config.yaml
d_model: 96
experts_per_token: 4
d_expert: 48
d_shared_expert: 0
activation: "reglu"
moe_layers: [0, 2, 4, 6]
router_score: "softmax"
normalize_top_k: false
balance_bias: false
n_groups: 8
init_std_router: 0.0191
lr_router: 0.00129
tie_embeddings: false
beta1: 0.9
Below are experts of layer 4 (counted from 0) of a mixture-of-experts language model. Rows are named router (the router's row for the expert), gate (a neuron's input weights, with its number), up (a neuron's input weights, with its number) and show model dimensions 0-31. Each number is 128 + 24 x the weight over its row's rms, rounded and kept within 0 to 255. Numbers have three digits each.
After each expert's rows: "mostly gets" lists some tokens that are sent to it at least half of the time. This comes from a sample of Wikipedia text that the model never trained on.

# expert 13
router:129183155100164118167129168124142096095132106105114168194129143152096146108107087132116099129135
gate19:182169089119136149131133116156109110122152123133145141126129138150117109129112072131127108161139
up19:180177166133111133129090136129119117115156138120121164117129106132123173125095129120134088114148
gate20:139125130120149095084124122134093124109125153119106129162151128107086154140133130116167092148140
up20:114123108148150139086116145146084140095140138128087137146179115101084134141127080139128085148121
gate21:126078144152158129088125154139158125182125144129123118131131126100124078155098133146145156130132
up21:102046171141152147121114119139108116142106146134148084120131124120126081156104146150165121134100
gate22:099130100171134115162176173108184140122111119094113157142140140109136123123090100153144131161159
up22:134156160076156148107083102137082141166116170145155130119144137157121098166154118120081144105104
gate23:151124103129145151163095158150119162108170117147161156164134126140117104119114098115128125161113
up23:130106112143159126132147166126089104135108124119140093131083120131108147129080128140139096151098
gate24:150147110117132122158145168147129135090119106120094166175150121160112143126150070136102092158094
up24:118148090160141161140160093149114123116123126136143098112119130119126153143122134137137124175144
gate25:146145110137116118114075101153174082140090136077104179127112112119135143134158138110158151148113
up25:137157112149097129135090088131155116147110136087108160112122113101138112136146135133151130124089
gate26:136157149138121140101089132157180141162126134101140131121174088089103129173149099153120157123133
up26:126125104151138149108106121165155113132144126129165099085159119105108099177132113128089142137099
gate27:130092118138117149120109152142092116149140117155117141132136134131079129167163174131136107120108
up27:122139147169165141117130110128153133108134142085175121124112142111152099121149180106150150096149
gate28:119101111081168133117156098146170093143113125086143117184143135115107086108091152130115093110144
up28:130124132130075097158084113100118161103153113125086122088135145147134169127124116125101164148135
gate29:105165100125176109130121150134133114129146135175148159111123135144147171105098127127102096176144
up29:119137121102113137138140122115100115094090122106130120145137083127117110130180132130148112089111
gate30:141114123149150109143157152125130164131125112149113109131079128146133113108114100171172171153123
up30:116122099156110132129166135142143151134118118167119101139091117193131112103120130163158153147115
gate31:135139113142147154112129112125136131151135168126156121131089148143107066119122145150122156103083
up31:128195116170096097113138126140173120144136132135180151089154109129134140086133111113113135135131
gate32:131140158138120164125078148141117139109115124118108158160090131092144115121138148095177094114137
up32:100180093121084101186121128119125149174094140101165123150120124107164128107138126109147151099120
mostly gets: " who", " she", " he", " He", "He", " They"

# expert 9
router:136135138091160087152130180086140099113149109117121169156126134131079123089115136125138108113171
gate19:128113140156125137146157163119118133088148147091127100106122154111109088098145134136150112111130
up19:122095137158126131118164141137132156088161142121147145104141109096125093100150153144147117132191
gate20:139132106093138117102165123129160088144150167152128138124113140129130140109143121124140162151133
up20:098129137119114163152152125140129115121123105121182158127125121106110127128109121106117073060145
gate21:125189133154122092136120145128171152109126079109083121119160121115138136117156134097101136090121
up21:124052116112142163128135114100104114083124152125146101115103120129095133148131118100166146119128
gate22:114129134148119145130096111111168120114092099115123101137108153107132046138078128168170126112126
up22:106118141164121141111140069151144123103115081110162098153134145110111029159114135141161132107135
gate23:138188151114096174142129109152098145166143143089158083118145130157128131142107104128117092157133
up23:160174170114140144111131114153113148137158162112155126135169124120165155121108158165106113161189
gate24:143141092057137149126122108127160133158143109116138116145127122132138110138106120133094122118132
up24:106156086141129122130125125140137138081076147102112135123144105098105083106125119109142149136118
gate25:138187139151132090117138094135184113090133126139131135103115124143163129102120160159131115158142
up25:136205152151132103129110140129128119113162129113092114126147106093180122107122128167145117168145
gate26:138110129093085111115114121133096138152141100115138164130081134141111125117093137132164151105140
up26:129116119115077098106118097114092140183160125136139144133101101142119148135092151123137156113147
gate27:178109126106140143135148145150125119122112130135173167172117096077161097149122159166150131063153
up27:076131140137103132140113114130151151143116119131078147112107122136120156149087131100117087197074
gate28:145132143116161142156170129125123100127121151113174134142116130113119114154105140110170136149209
up28:144140101116134127147108141124135125108145121112114130121136118116100100174175115098137178160109
gate29:180152117152126098139131151115109093120117133100118098123137122150118136131137104145122102111105
up29:195117122096160115112099106117113107127095156135096148142149120132158137142099101160116129163110
gate30:150120145158108113140135064141088150129110130100152114083149135121175154132167150143089099115152
up30:132146143162114112140119137126166097147158119063103100104137162134152140102114100171101072148139
gate31:098126107155112129105122144119168160118130117133123117095134136139127117168148117132083159138127
up31:097118124166140145134101130125163169168131136152130102124120136122150106197137138157094138143133
gate32:190176125103132166141140188105142128124124105087153158146110135095104100099148121126194129130122
up32:060111131145164105120139085134135110090116144171122078135124148174145152155113118128091117141103
mostly gets: " Turnout", " Majority", " Conservative", " Swing", " Votes", " votes"

# expert 158
router:139185149105157078166112160102158088099141118109112158156118142161113146104109080107108104140138
gate0:126130112124145125138119184091127127116127126083106107110107173127172110092148100132131132147121
up0:133121144118119113110139107156134088157168132153126177156138086128089163147092178107111108091137
gate1:164113126179159123074103131152159143127122134176133145080151086138112144110086171177140124125120
up1:100116135074109132184191129092115126130127120119125105138117166084110113134125101093112119137157
gate2:125109124113113142123144114103107126150169117111069126145119126117127116153151161133104114129109
up2:121119130129115149119124107120144145127136113133068169162131152135151101151140124161085165134102
gate3:144190082117136122160122073150148126120113153097151181145097113142124174144114126140097112131138
up3:153128117173140119143176116118114131142098146142132201096119115111117163118105100148097117131169
gate4:125111123133137152127142098143125124122142137149140191149125146087085101145090126126114103139131
up4:073127174129112164066147129143107134132128125084149115136159126138130153147132136083075108134173
gate5:185158177123115137144090115176107087141170135115130181120147135134143126121106129178146174153123
up5:112118101140133113175165174105163186114144109114114115111141137125128110128188111107102110115120
gate6:118118151100142079114096121094132121125114119091134132135146167154139164117141112152108136158109
up6:144119148133109124116176151138135146124153108112065088132113128141143122120169149082134111099146
gate7:146182118130151117123150102136150126133116115101113174136144108133106140063114137090121120142148
up7:088127147097097152146124177102062131103170126099103123152166107119163118173152150149122131138122
gate8:146105122148131156115135148129130141155121141156176137139128132183162126063134104138135145128113
up8:132159140099141105124130120127182163077140130105103103106086100097127115133123157052154111125148
gate9:158096122173132099164141141136115119097097103124092095144146123163150127101173153128050110124154
up9:110149123104133118108113146112139144173136132150152144119116150098099126172072149128177145119140
gate10:139156114078118125136176117140122146159106124103083142169152175109123153103110095130152131174128
up10:133131124152123113123142174090147082093095131124145108149086147146158115100172147162117089136089
gate11:142095182161165114122136134140141100123117143126124140120134113087111107131084138132129164135156
up11:153143121168144124097097144134141102173097162121134149100154125064120109130110113131155169152143
gate12:130164111087103164118146094139130119120140146120155121099157158130138109157100108130166116138163
up12:108127149149118144117111129158076148092126155130147114111149116072173082150134157141154098162144
gate13:108124137103118144127086119139087119148146119160117100136076154117154100132093097139129157124154
up13:146129153126139153145119138130093084140138131091148113132132157150135159109160113103110116089130
mostly gets: " However", " Meanwhile", " He", " It", " Some", " however"

# expert 173
router:170137145103128075149103167083142096120137111138096135122141159143129167109122118114113114133118
gate0:126141128097125136109104167108163140122086142134117107129134136139126168115102119137128142092099
up0:118111104122126128108086127123139105142163135107132146104080143082130114146107135130105123102115
gate1:140118117079121153108144142149141119157140137123090144129140085111143098168122113163106068152157
up1:139069161145118092134117182108139132114126148110083122131140109149118151059106110135143119127134
gate2:161125088122135113124141134146167140134147125105132133142149088136089143138144177153189069172137
up2:127084109111133112097115133155122131097110111154122128109125102161136132119168122122123180127109
gate3:137167133094118104114125133106139131107121138135136129122135142140107119111169110057100111143124
up3:118152117108132122141131138092149129150099147142104148118122118144085111106156095070108147122139
gate4:101154173122127143163119167170151138139095127168183105137132151137121158111118123113109148129140
up4:147089118124150075123114093099110126076169119114092121137126125134114092124111143126178071093137
gate5:170125101083111111120084144128080093087126158104158141143153115123147136129188132136138115057115
up5:146139120182134184131148148152191124121135122111135148121127144083089102136104137130121131187146
gate6:155092102112124145116136113167106124206155111169110129145141125157116119156149126138147138144133
up6:086138173146135115168094154108152133101116109075106113118112138139167156104110128108150167119167
gate7:124133133151135094155164068117145113144145117148081145111099157114121093097146068127097127122156
up7:121133139125130135101148159112160115106092130118132112140134121168085135161139196086173119081102
gate8:101115170148111102096138107124143115110137098122135156112120119127105136137120135097150164134144
up8:130128093096126080139145135112131125118109160129115134130140135176138135123144092167131107142160
gate9:147178073139122151124132126157170099134146125117120128105150109111155086167106115139128078129093
up9:154112129141137102139155095125106100110150134138117123163135117132117130122119099149095142147114
gate10:129103135154131110120115155137126094147118141093145160118141112126112130118100150157123096092172
up10:130162098123096158145128157118134150095168098148102098159089093124115113137144096082152122144139
gate11:064119125145140106127120141140124116154130143106122133173135141143136115146132148144127165138116
up11:161165112125097157134153141128144126117134129124120119144112151143132134135148130139126131089129
gate12:117124113078125128095101096150125132110154130152161155138136151150096119119151117124124106159131
up12:104147119129102145096155118127131112150132106096123131150094120148124100132093088097134156143136
gate13:125128152144098106159138135139172154162158114128156145103180124066132137128150120109122108094133
up13:160129155169149141106136145161112113117096090139179150153136099109107106136127100121100131118120
mostly gets: "-yard", " Elevation", " www", " Density", " Running", " rat"

# expert 121
router:148162140096136094158123150086145119086103109137093126149113146179115148094123094124133114093151
gate0:120145179097154142128167137128146089152162142102136114162121160106126151139124104143131131186158
up0:142109111128130095162092145111089120147107111149114154114099133139116093120170148123136106083139
gate1:125141137169101128168124147154146134127143102141148155116138112095136098105127135159082112096154
up1:111123136190141113123108140148134131114166105138130111178058137130157116100110138149071142111145
gate2:127123133113141171173130145155114108085095144109137105152150125133142146124113084130089142140095
up2:141124130135113117146058155116148144142113147113068156103128151115124136102135105138107157077101
gate3:132150100102124113125148119144128126116135119152155091108105162101133145093142133094077144122163
up3:135134130106147107133084128149102109135141108153150096114130145130135161109153111111087103141154
gate4:134183118095143129093158124096141131140154139123109128132095114103116083094142105141135138098097
up4:088114120167109131132099120131130145110129107087171127127142160179161157122133153122099115164150
gate5:162140125136132101137095124136161124131088154133089122137154134106085098157130086124129108107102
up5:156103126114114089104098106134149124115095144171081095122148141128124100153137078132109129066124
gate6:124168124122141128138141119137151109097145127171123151158123129137076091065126145174138094160128
up6:162174136112161160103117133140124130085146116164171135118169117141110077102133123155142111169116
gate7:124150151113126116141134132145157116098126116104109142164086169100111103134136102191183124137155
up7:118155107128114147102130114112156142082131143115105131127113128119121126132122124174175160165122
gate8:126140118153146111130138129137143128128120145085121138116144117131130078120149144102134149169109
up8:111158128107118125141105113136184102109126161132156139174143126178087110168110102142131132154111
gate9:124139146128093110109108173091131128123121105145148134115148088165141127112194160070128134136119
up9:106169128080108084146106139138132125130128136076162088081167097138147119101114085152131141127105
gate10:128117119163129129127155116100113132157162152169111140077133109125098105110114131171167136110134
up10:127148141146162134130143121134147115102124140072083114170116114130156100165174128131064102135102
gate11:133103159117120092134119138087115121113131110109120116116106137107138196144079146077125113109139
up11:141109129083106103117088124118123133099132098119117113110144119126164177155079134081164140116122
gate12:116087111152123101122085117115120121129157129177111106079119077167124135101123112111147132055146
up12:139166136128159152135152106146113127132100092087191147157136159111120113112119136144103123150159
gate13:120139120140136129095127141117147106158113111096128124181164117117151129092125126147111112127137
up13:074109112100126136109168092136116122169140135139149180109076175123106137140125132115170108132154
mostly gets: "==", "===", "====", " MPC", "History", ":\n\n"

# expert 156
router:121142151088146109166104180109150099099132105107118162162130136161123114091151131112120122118162
gate0:108105086132107131130100088133110084129118108143161138137134160087109061156144128125148178110142
up0:087102107126100160132116107126122078108106106151153145107132176111120089188143123134160164132151
gate1:123122133110097153119157148139127160123119163084104137080126185111114122101126146150120144177127
up1:145147088153146135103083087127126138134151126107160128186095140128139127132113111144112153143119
gate2:085130142141146103100165130146123151141115105161144086146136123129158133083111127120105097152145
up2:081130141163111129119136121137122147153130136117176082118132122116133113110111149121102103138168
gate3:115103151110132137123127122102128141077132126104111137139137168172151140147126161121118080130182
up3:131141158103183121135149119119133139115126134109095092157150151156117154130106107161156116171136
gate4:152134148098165141121167103145154141152134121169125167128122142139121132121141136164085066156185
up4:132159171140150123106146142108128141130144154110109136116148174163110143105134128165136057121173
gate5:156123141085137107120110126134113143164145139096100104125131107103143136159155112127113109115134
up5:158121107171123123133113164125132124109085118160137119113137130159102096096091130143104160128156
gate6:176110141174152133152088108144106111150142120142149159085112107166127172113165159147093126134163
up6:194108101159141130130115157135107116168185141129136145084141129136145158122174163124108158143158
gate7:150131123111122138136107141115099110098137118107113118163120137162110140122121112147135136141148
up7:128121167137131093151097121126157114169116138124155112100113146119124085141143109114101083092078
gate8:106127114126119134105118063136121116080138101125129094122139120147101126142133124129149152146140
up8:129123105136121151100102104153120144112125113119116121108140108104106132138154144138117172124141
gate9:155117108124114128149080152167157128124107143148134183095162156139104127136116117147093158087173
up9:126115117147129132145132140146114101129098137103156122122099105163115118129102146106109158077082
gate10:086117109119128146131075151113127140108098095108179097161140132167156158131141126148103149127129
up10:178142133138164110130144104118148109124127124139089122098105149095101088128108123143142107128136
gate11:108181127149149116141155144131109112135145117165078094116130159168121141110134107099073096125132
up11:155057136108115143131103092120129139104112124098147172175129106098130115147135152151143130104124
gate12:088128147140117145114147123111076137138141146114163138163114114185143152118149148075140134147160
up12:134088141161142118143123137129119106128138133066125107127103111138137114151136121103143080106157
gate13:124155112108155118142119130150113173101156101128132130160125118155133078104123145074171172102101
up13:129103118131128111144094125161119152076146129160091125108147122096123106156134108116114150141079
mostly gets: " FW", " DF", " GK", " MF", " Conservative"

# expert 43
router:135160162085165069144127144107130094098125103116111160139128148140118127121144096127113109104138
gate3:115124135160136100088142152110082125115120142161149101107145095108112110113145155140099107117171
up3:106070143104158121159133061154137116147091124177155098121115128126128130160084143122146155133092
gate4:115135120173131154117115137161115092107149097171132157111135114146141126122126127142102115105112
up4:164138138106096092146112130099142161142138107094132104160125137142117141115109131086169153121106
gate5:108126142141147113180120171084162134131109081156163136147142146124116143119094168121121106140122
up5:130140122087141105057141151130097118099151153128083133150106135103132108142151072097164165117086
gate6:195109168150143119155125119125114112145136133114105156125101096122127117148128086115132161148166
up6:086141104120158086122119131105154131106134089157144134141134168134117178088112162150092102101113
gate7:104098124099153131129113131140122114118112114140112135103123141153114186110134124181098071153119
up7:168152132101106143116099134111142123126141164066123091148115123102126088099165127092140118104124
gate8:105162145177131139124143153120099140087142130139086149160124138088119125109103117119096132132109
up8:135141133145112127136162152135159140134150111154122121096092121151145103102099104158121149201090
gate9:092127108108092128119117109143149146158166139112116157123174142105165096107116122136113132111141
up9:139171107139146114134138152102128106160122128087118110126090139159094126143120118139167116149130
gate10:107099169141195137132112126123146110099104128135142143149125148131127162126151081130100142164152
up10:126116149120164154104124116126152139118151121109116133136141124148133157155153121097125121151147
gate11:166124137172129122131173091148179107141100153164136104093110131116123092131119139140114145134133
up11:161145125087141109109096159109091107103106119119075122121100119134102135128143082100162129134103
gate12:170195171130140138170129117152107126144141142136080128102121143135122116147142134146136114124127
up12:141174138129155112118146138141111133156112138093082083104105142151110146166131064143163127145158
gate13:174114142145164167126132141162143139175125140137134096095157087118138102113134135130196140113104
up13:135169102096095132127145108125122128052136133093096156107116165139107124140118125135126088129148
gate14:154158118096132133156110145135128129101180107085062153124099125107095185139142103073106080099148
up14:150163119111121114158135140159108134081175143094113162116146131083164193159165119125080086112116
gate15:176133142131116124134129116115151131129122138153131078118142158085142097146177150102114098107161
up15:147105111154133135087143174124099162112118122109135097149151112123102087144113147128108169129156
gate16:134147137101159099165107073135116145138152137108161104145114156119139141102168088128041116122120
up16:140098122169159168110167157131175095152109148169136198116128131132120120145091110147148137140130
mostly gets: " off", " mid", " out", " upper", " over", " up"

# expert 74
router:130151126130171078154113166099152101131137095127111164127084145162141155116119100131105128117140
gate3:140144137119155079137138097114133136139131135143142119118127122087119067119109121139154117135138
up3:136119123135159156139164119145135156122145096085120138123146160083117110090160124091110121176129
gate4:141114095113121144100137117131105137084158155127180141114148157133167131151099095108168072131147
up4:075123151157155111120101101127156117165111122125083093128090090147116114125125137101157117146097
gate5:125072141153123150137066140119117140152153094129124140107136134184146099162129170125132080113202
up5:146126142154158119140134143120114139096147115155110137110118078116134168106120106128077147154087
gate6:159138134122112104155089107143139135126132122131093172110138105088129070148133106107148142150091
up6:165137110129143109123081107158161138104137134141109153113120105092135072122122118132121151149084
gate7:115160119123150166139135117120122136101157134123142095138148119117118130122137120127094101086158
up7:152117151115114136149124133105146111139133112105151162149095107147110094102118111108152085152113
gate8:140124186110127103159127162115148105143096125131134192117085152179132119112116129142098100134115
up8:111088130163100107146130125142135137133140161137135140081097144172153129101119141168092120154129
gate9:121138123159141116128103178110113144151062120141084141127071127136103161133083166123133127125133
up9:104139121112156105142148089125152086149144148077155159152107084105136146116153167114137098107113
gate10:149128141129068141138093093162097116161166135114154173131152139171133132141125134146136081094157
up10:169134138163124159146094087123125103125136135125168121131152131119101124128105116120125086119136
gate11:128108129114100086104138134116140102143102109119056114125115174152128161099114142125141146147163
up11:096083148130117118115135126127131124143129140146069092091134148154146184105093155155128160163156
gate12:128104120129187140130151154109155097142118113088110122142090130136120127078116085140128142180141
up12:095095109114175133129154103113178076135112159121133091113093138112096126089138097140100154145107
gate13:135154173147117144162068125137145167135144139090106126142139130114150157129126118104107117152142
up13:162105151128143107122149086129110158145150116118097095125157122146136139149145119142123184175119
gate14:168089117126104156109098112137146124134117105155093152124109132161126128093056146119154124118170
up14:143081111126080177125101096152126127136132113146126133087157121142157126150089150163140118114168
gate15:148127076146091198099149135141122148163121145144167108101156117098134111147129138115121144117119
up15:142124096118082159132142135133117142155133151130153085112144119128125110170170126144162170120099
gate16:114165114110132092101128173118112132113099121111145136138188158125103114143121129118142093099107
up16:108103115156128160161127126095166093132132140122120124111099124199114125118119134132121127154129
mostly gets: " part", " En", " Best", " en", " strong", " com"

# expert 28
router:162157164112129083168101158099157115108140086118115159152097137151116144092147111087111128133145
gate12:122130131124129130142082183108118103103151138116160194134139092153140121122171150181112094140137
up12:102118119110125128137130122134119132126146133109118172118184121129125141177173175160133105137113
gate13:162146123127146145090104103179121134099126099162126126084140131102163118157134067119144113116104
up13:129097122129143114121140141089158131156134158142098113150111122171081104055091179132121142094130
gate14:136090134126113132079137126143191129093128119126103116143079155145125127095100165128102144139088
up14:117083121122100139089117103142165156095157159129114073123106176146132153080126181103116149138110
gate15:146125141134098143146094107094146148180143153136128122100104138124170112123120121095103128173118
up15:129088116119122122120070163122099117129130097131134114138120167120111121128128131169145091148134
gate16:156121146128104118148120169098125137152142085150107169174072100146088139112135114119116126134103
up16:180114119143096134168141141102074122124152091147138113111092096141099153143147096127097167149138
gate17:118161137135116130176138065154151143153121133166155094096156131111106116140144101114153106124122
up17:134096142090134120096092194103136117143124123090100137165107135131119123119097168126116143113149
gate18:098194124093141111086178121147117116093172139104095127110141124150148151118129136119110138133134
up18:106133125110112112175145108150149132156100144136136146113137176109154116182158134162164099113146
gate19:130118120099158079118132187180162124111145110147147133151145101127121139129157133157114117130105
up19:121142119108144164208194096134159122133143149148140175085156140099145095142144162104138093123116
gate20:138091157131103061128063170134096111151136139123102150131167128124155161105120127116091100114101
up20:143104129130108160117092108107109126095130121162113089115118156110116133148171112122138150119112
gate21:125131084138131136154170094127136153160126164134094101108100167095112110082147108091179154129106
up21:133120108156129123137132166100138140157129141168091132119125155111114115076132094120160146132078
gate22:187114142162113065122111191106149126140115077156112141115139091110136168137131088088094119126108
up22:133172152145159160106175114144103127116132107133048125092100101149107114108169105114129138123151
gate23:160113093143132110090127147111101116200120176155092102112132114107135136142140098159129167131136
up23:198105101143131120094136104132088137139136135180122089121135115089144156132154147127123152126138
gate24:093132119085124154127163129143174131137145112157136117094102137131154134100169139135146140109122
up24:164144107132116127131118139144145101099110136128108070154127164116138087097094114102162179124150
gate25:147162156150124116199093202114127125151147109126128193162110097113096097146120132136120104149174
up25:198123185142133095201099161115151141162141079154122188146120117162116127134119156130109117131130
mostly gets: "=", "|", " :", " titled"

# expert 155
router:180153138110148080172090194116148092096120110123105176150113128132107128123114091106121119115120
gate0:147123129084107097136151148101090112140159121062155112172150138113120124137120141152147096139126
up0:135155101121122119125146153138105132125158150097161132157160121109119132163124133154163094140098
gate1:154087172117144141120087204136097124093104107130127128135137144109106149157114146117125151138126
up1:053146128119129120154175098102117096130140133117095089155097168128102094120108123130141106133125
gate2:162147116131108129132095142128148143136089138142110155108072111101127114146086094158137174083128
up2:102090159122133177119090156133114085142137127084141120132134135095155123132149155110169102104167
gate3:156129134155116134133106123127109109104104152095150110107126149076109130137148176079109143094113
up3:123125157116133135167137132118177178143109119196074151132140119160110150101137098158138137161143
gate4:161124121135100108139111084152127133154148126149172142119112100149133143138114144128148158112125
up4:160140105143090118136151106129185145119123142145163121145070109160125143149148148141141160094102
gate5:090182164125126139138091137145120111083146133137135140098153155128153099132180120182162153135124
up5:161101102116146105130149082109122109141103105088141127181105116137149175112059145107132100093112
gate6:173098127130107124085072146123134113160111135134131120108107118116126132156121123115163117144134
up6:089145096141135135087174091103143137154120150133115114115110118153125095121127104138135099145155
gate7:163153159119146106195057099123171122120148127137139144110111145127128095121091095141154136130136
up7:172150140121145133185080079155130109102163124139132155105136118116142093131078119164140116138120
gate8:145088126095136108135139114160103100135154120102134158140118108110121104157143109101141150123146
up8:127152143099131132096089130117172126077132123110162141158148111121114187109148133124139097121124
gate9:126152147133151148139108185147121120165145126112130129184115114112095135112095103137139104119127
up9:156119136144115125152089160125149153226146116098118161160099110080111104141131154118148146085114
gate10:111152085153147132141142173138091092145155121141101161111138122080131172131119124140106142154133
up10:092067144103120146140157084123148158089124134100150116158128151108114084147135118127087117110148
gate11:166140136135108118110078140143113138137139118130125131138148113127144127111092111139086110130144
up11:127116138136133096136109159138148111112152137123098128182099086165109144133135163101124174113120
gate12:128105131122131110136117109169114129091134158107114155165125122122163134175095117098124116135116
up12:160134123128131109096062136124159141152095126126119134135125111120129134102147123138149151123107
gate13:128108129123151105130170166120137120145130110168072142126090134142089118124122132123129138121115
up13:144161114130091143100058055109153150181126139112122122145139086125142128115142126124108094082126
mostly gets: " McG", " Mc", " Abd", " McK", " McC", " Zh"

# expert 2
router:162142145117174090160077190107136084109130102118104157143114140116115139117097092124122123123127
gate12:105111105130133115105116163098071118137132126162114113119148110158152104141121122110173092118122
up12:114103109141164157113121180115075114153153158159102119131138092136171115143133122117163106098134
gate13:124120104175151140160123097134097115121138148122145132150117130122106110130103085117141107091077
up13:144098130134128155133167168093099089097122109168147129134112140139103155104141168145162100193181
gate14:171138125147077109117096179146128147127127119151118139157085130148168168132169156150108153127107
up14:189127101146122128087082150120125113135151093141157141147115090135134149120140146134126104136143
gate15:149107132099121120170079155110106127131109139090079143107132131133113120107123117159119123149108
up15:104137124132120145111170128125089130103123115131148074112111150118115148124121142104153120113148
gate16:140116093155119165113128134122110148112124149125137144119131107083144116169130108125119119134142
up16:141119098115117158141116154118125174079130145134130087127141147093136164140137104191127176161147
gate17:153144160110125146130159136151116142117136115146123132076114179104113103118150160092127158135164
up17:162104097139107146113145143152106134118126164116114151050144169135109108147126130123105141133140
gate18:149098169082195119137117085136155100092123119128117134098155180151163116122083126129161145151115
up18:111137142111167133111075095154149138142151110146107137128143120139186111125099108134158140156108
gate19:149107114162141133104090188131115061124146121122104151112135131108112130131125113108171096105145
up19:111103140134119134163168124115161106169101102140148101149095112172120154132138134106155108093155
gate20:119187131116129136121146082128111095128158121144104088116116148119135125122108154080142136121135
up20:130116148134118121154092172113147127130109129088148157151131110145123165116147104135144109113131
gate21:100145143136134146147132118178149142094165146113194131095151151127098125149110127151138155132092
up21:120134108145101139120137117142157166140142118127205133117132117137120155121128155139132118092103
gate22:108131128127117102152158149127144128148136112129108133193075122134128118153127160125175161138138
up22:151113157107162136125079091133135109086131129122136147080188157127109141117139098121101102114108
gate23:170135169126166108094099129142113101096078121104129101092089168102137100154159070144130123131130
up23:094104110132130120141163145118136125124187115140131125145141129173135138103100169115141127126149
gate24:185141101147104133124126149147130123131133140182089087076116126091130096087113117100154118133147
up24:110108136138096135153145134110065068101154138118149121202089127115119101105143110119115084149162
gate25:131100102106119140136131146106121118122120134120088125143087138109104109139098126134147101128152
up25:134167142146166131111150121100164146138157111132142087140169133146160180099130108083086156130105
mostly gets: " Garc", " Beck", " Ron", " McG", " Andre", " Greg"

# expert 108
router:157191137098148091183124185097131103118147124095114147179101144144105155116112101137129113134121
gate0:136109097093180145139101128110121118042123153170117108077140122182145143142169108159143159121121
up0:143135135105152141109113148153115130096164141136116126121134101112111169114124084152160123135103
gate1:109154097109162160141083135135135127118135118148096177090110103126118125159190157099122085122129
up1:175082091146068088137139096148116123127141130139106095130136158172107099132101150134083150134111
gate2:101155135096075141128080119143137157153150135155152137116159086167139123129105088125157135150146
up2:121138106110098121140126140139135157135156165154134130096134091148124158122115093138128137146131
gate3:105133102110069145100099101145097153194140154108132143168140145132128120164152141154090144144110
up3:137100122143116158162139118104139119168151111163133158129136131127147103154152167139098127149128
gate4:156132105148157158165127115162102137133113112092091120101132061113105119160084144104113110121117
up4:142125115150153137141160135114126129159153135115120079108115119114121147149093122116085098146104
gate5:086147112111153108084104135161132136117130096176140167107131154150115144130141120128150162115098
up5:071134118127154157139172189150146114092101126163150158116100125120118154120132107081126138122137
gate6:111112146093118153140140092123209140116114157139127167132167125155142072126130143120105107106155
up6:108110142119132121117106170123045095112121101113149099114069138126098182132116105102145125181117
gate7:139114174138109132150070118116103129129104106098124109112121137124159162130155158117111156109157
up7:117122145140101147157068078136118100112095103107140116135125124125195120101165154127130175137131
gate8:167084118179150136091090150155092098128134107153143101104111122087075115101118145125113174140158
up8:148087118149156143086121172133109128148125137140138141114133122138096089119132141123097170109125
gate9:169149108155127140144161100119149147140124132118140145127124119160160115081062140125127092088138
up9:108139096152081137179173099101133142131109138114139125150142153164166134094086148127105102112166
gate10:162141130139139140130145150129090107095131108086051144137130093106088136159109107126154085147110
up10:186163153129148132134168126141084125068136126093092165080139106119113134144076123134130097140145
gate11:153162106133118099136118163112140105114172097082161126161115142146147131133123138139153141137106
up11:150140146159093127171080116094107095123140131104090147134103182122155142164124119152148150150136
gate12:181128149109109121168096157129085138084094128173127120107134143111102123118059142132121141149115
up12:153129124108106125142152139138112112074101155123138124085166120097112080111081114107121182174098
gate13:147167130129148136109168158151090143123127167172166186105132082154100125157143120124154106154087
up13:141085160138120144138119121153154147112159119179153089118175136113145125120125109159112134145153
mostly gets: " learn", " describ", " reve", " belie", " respond", " look"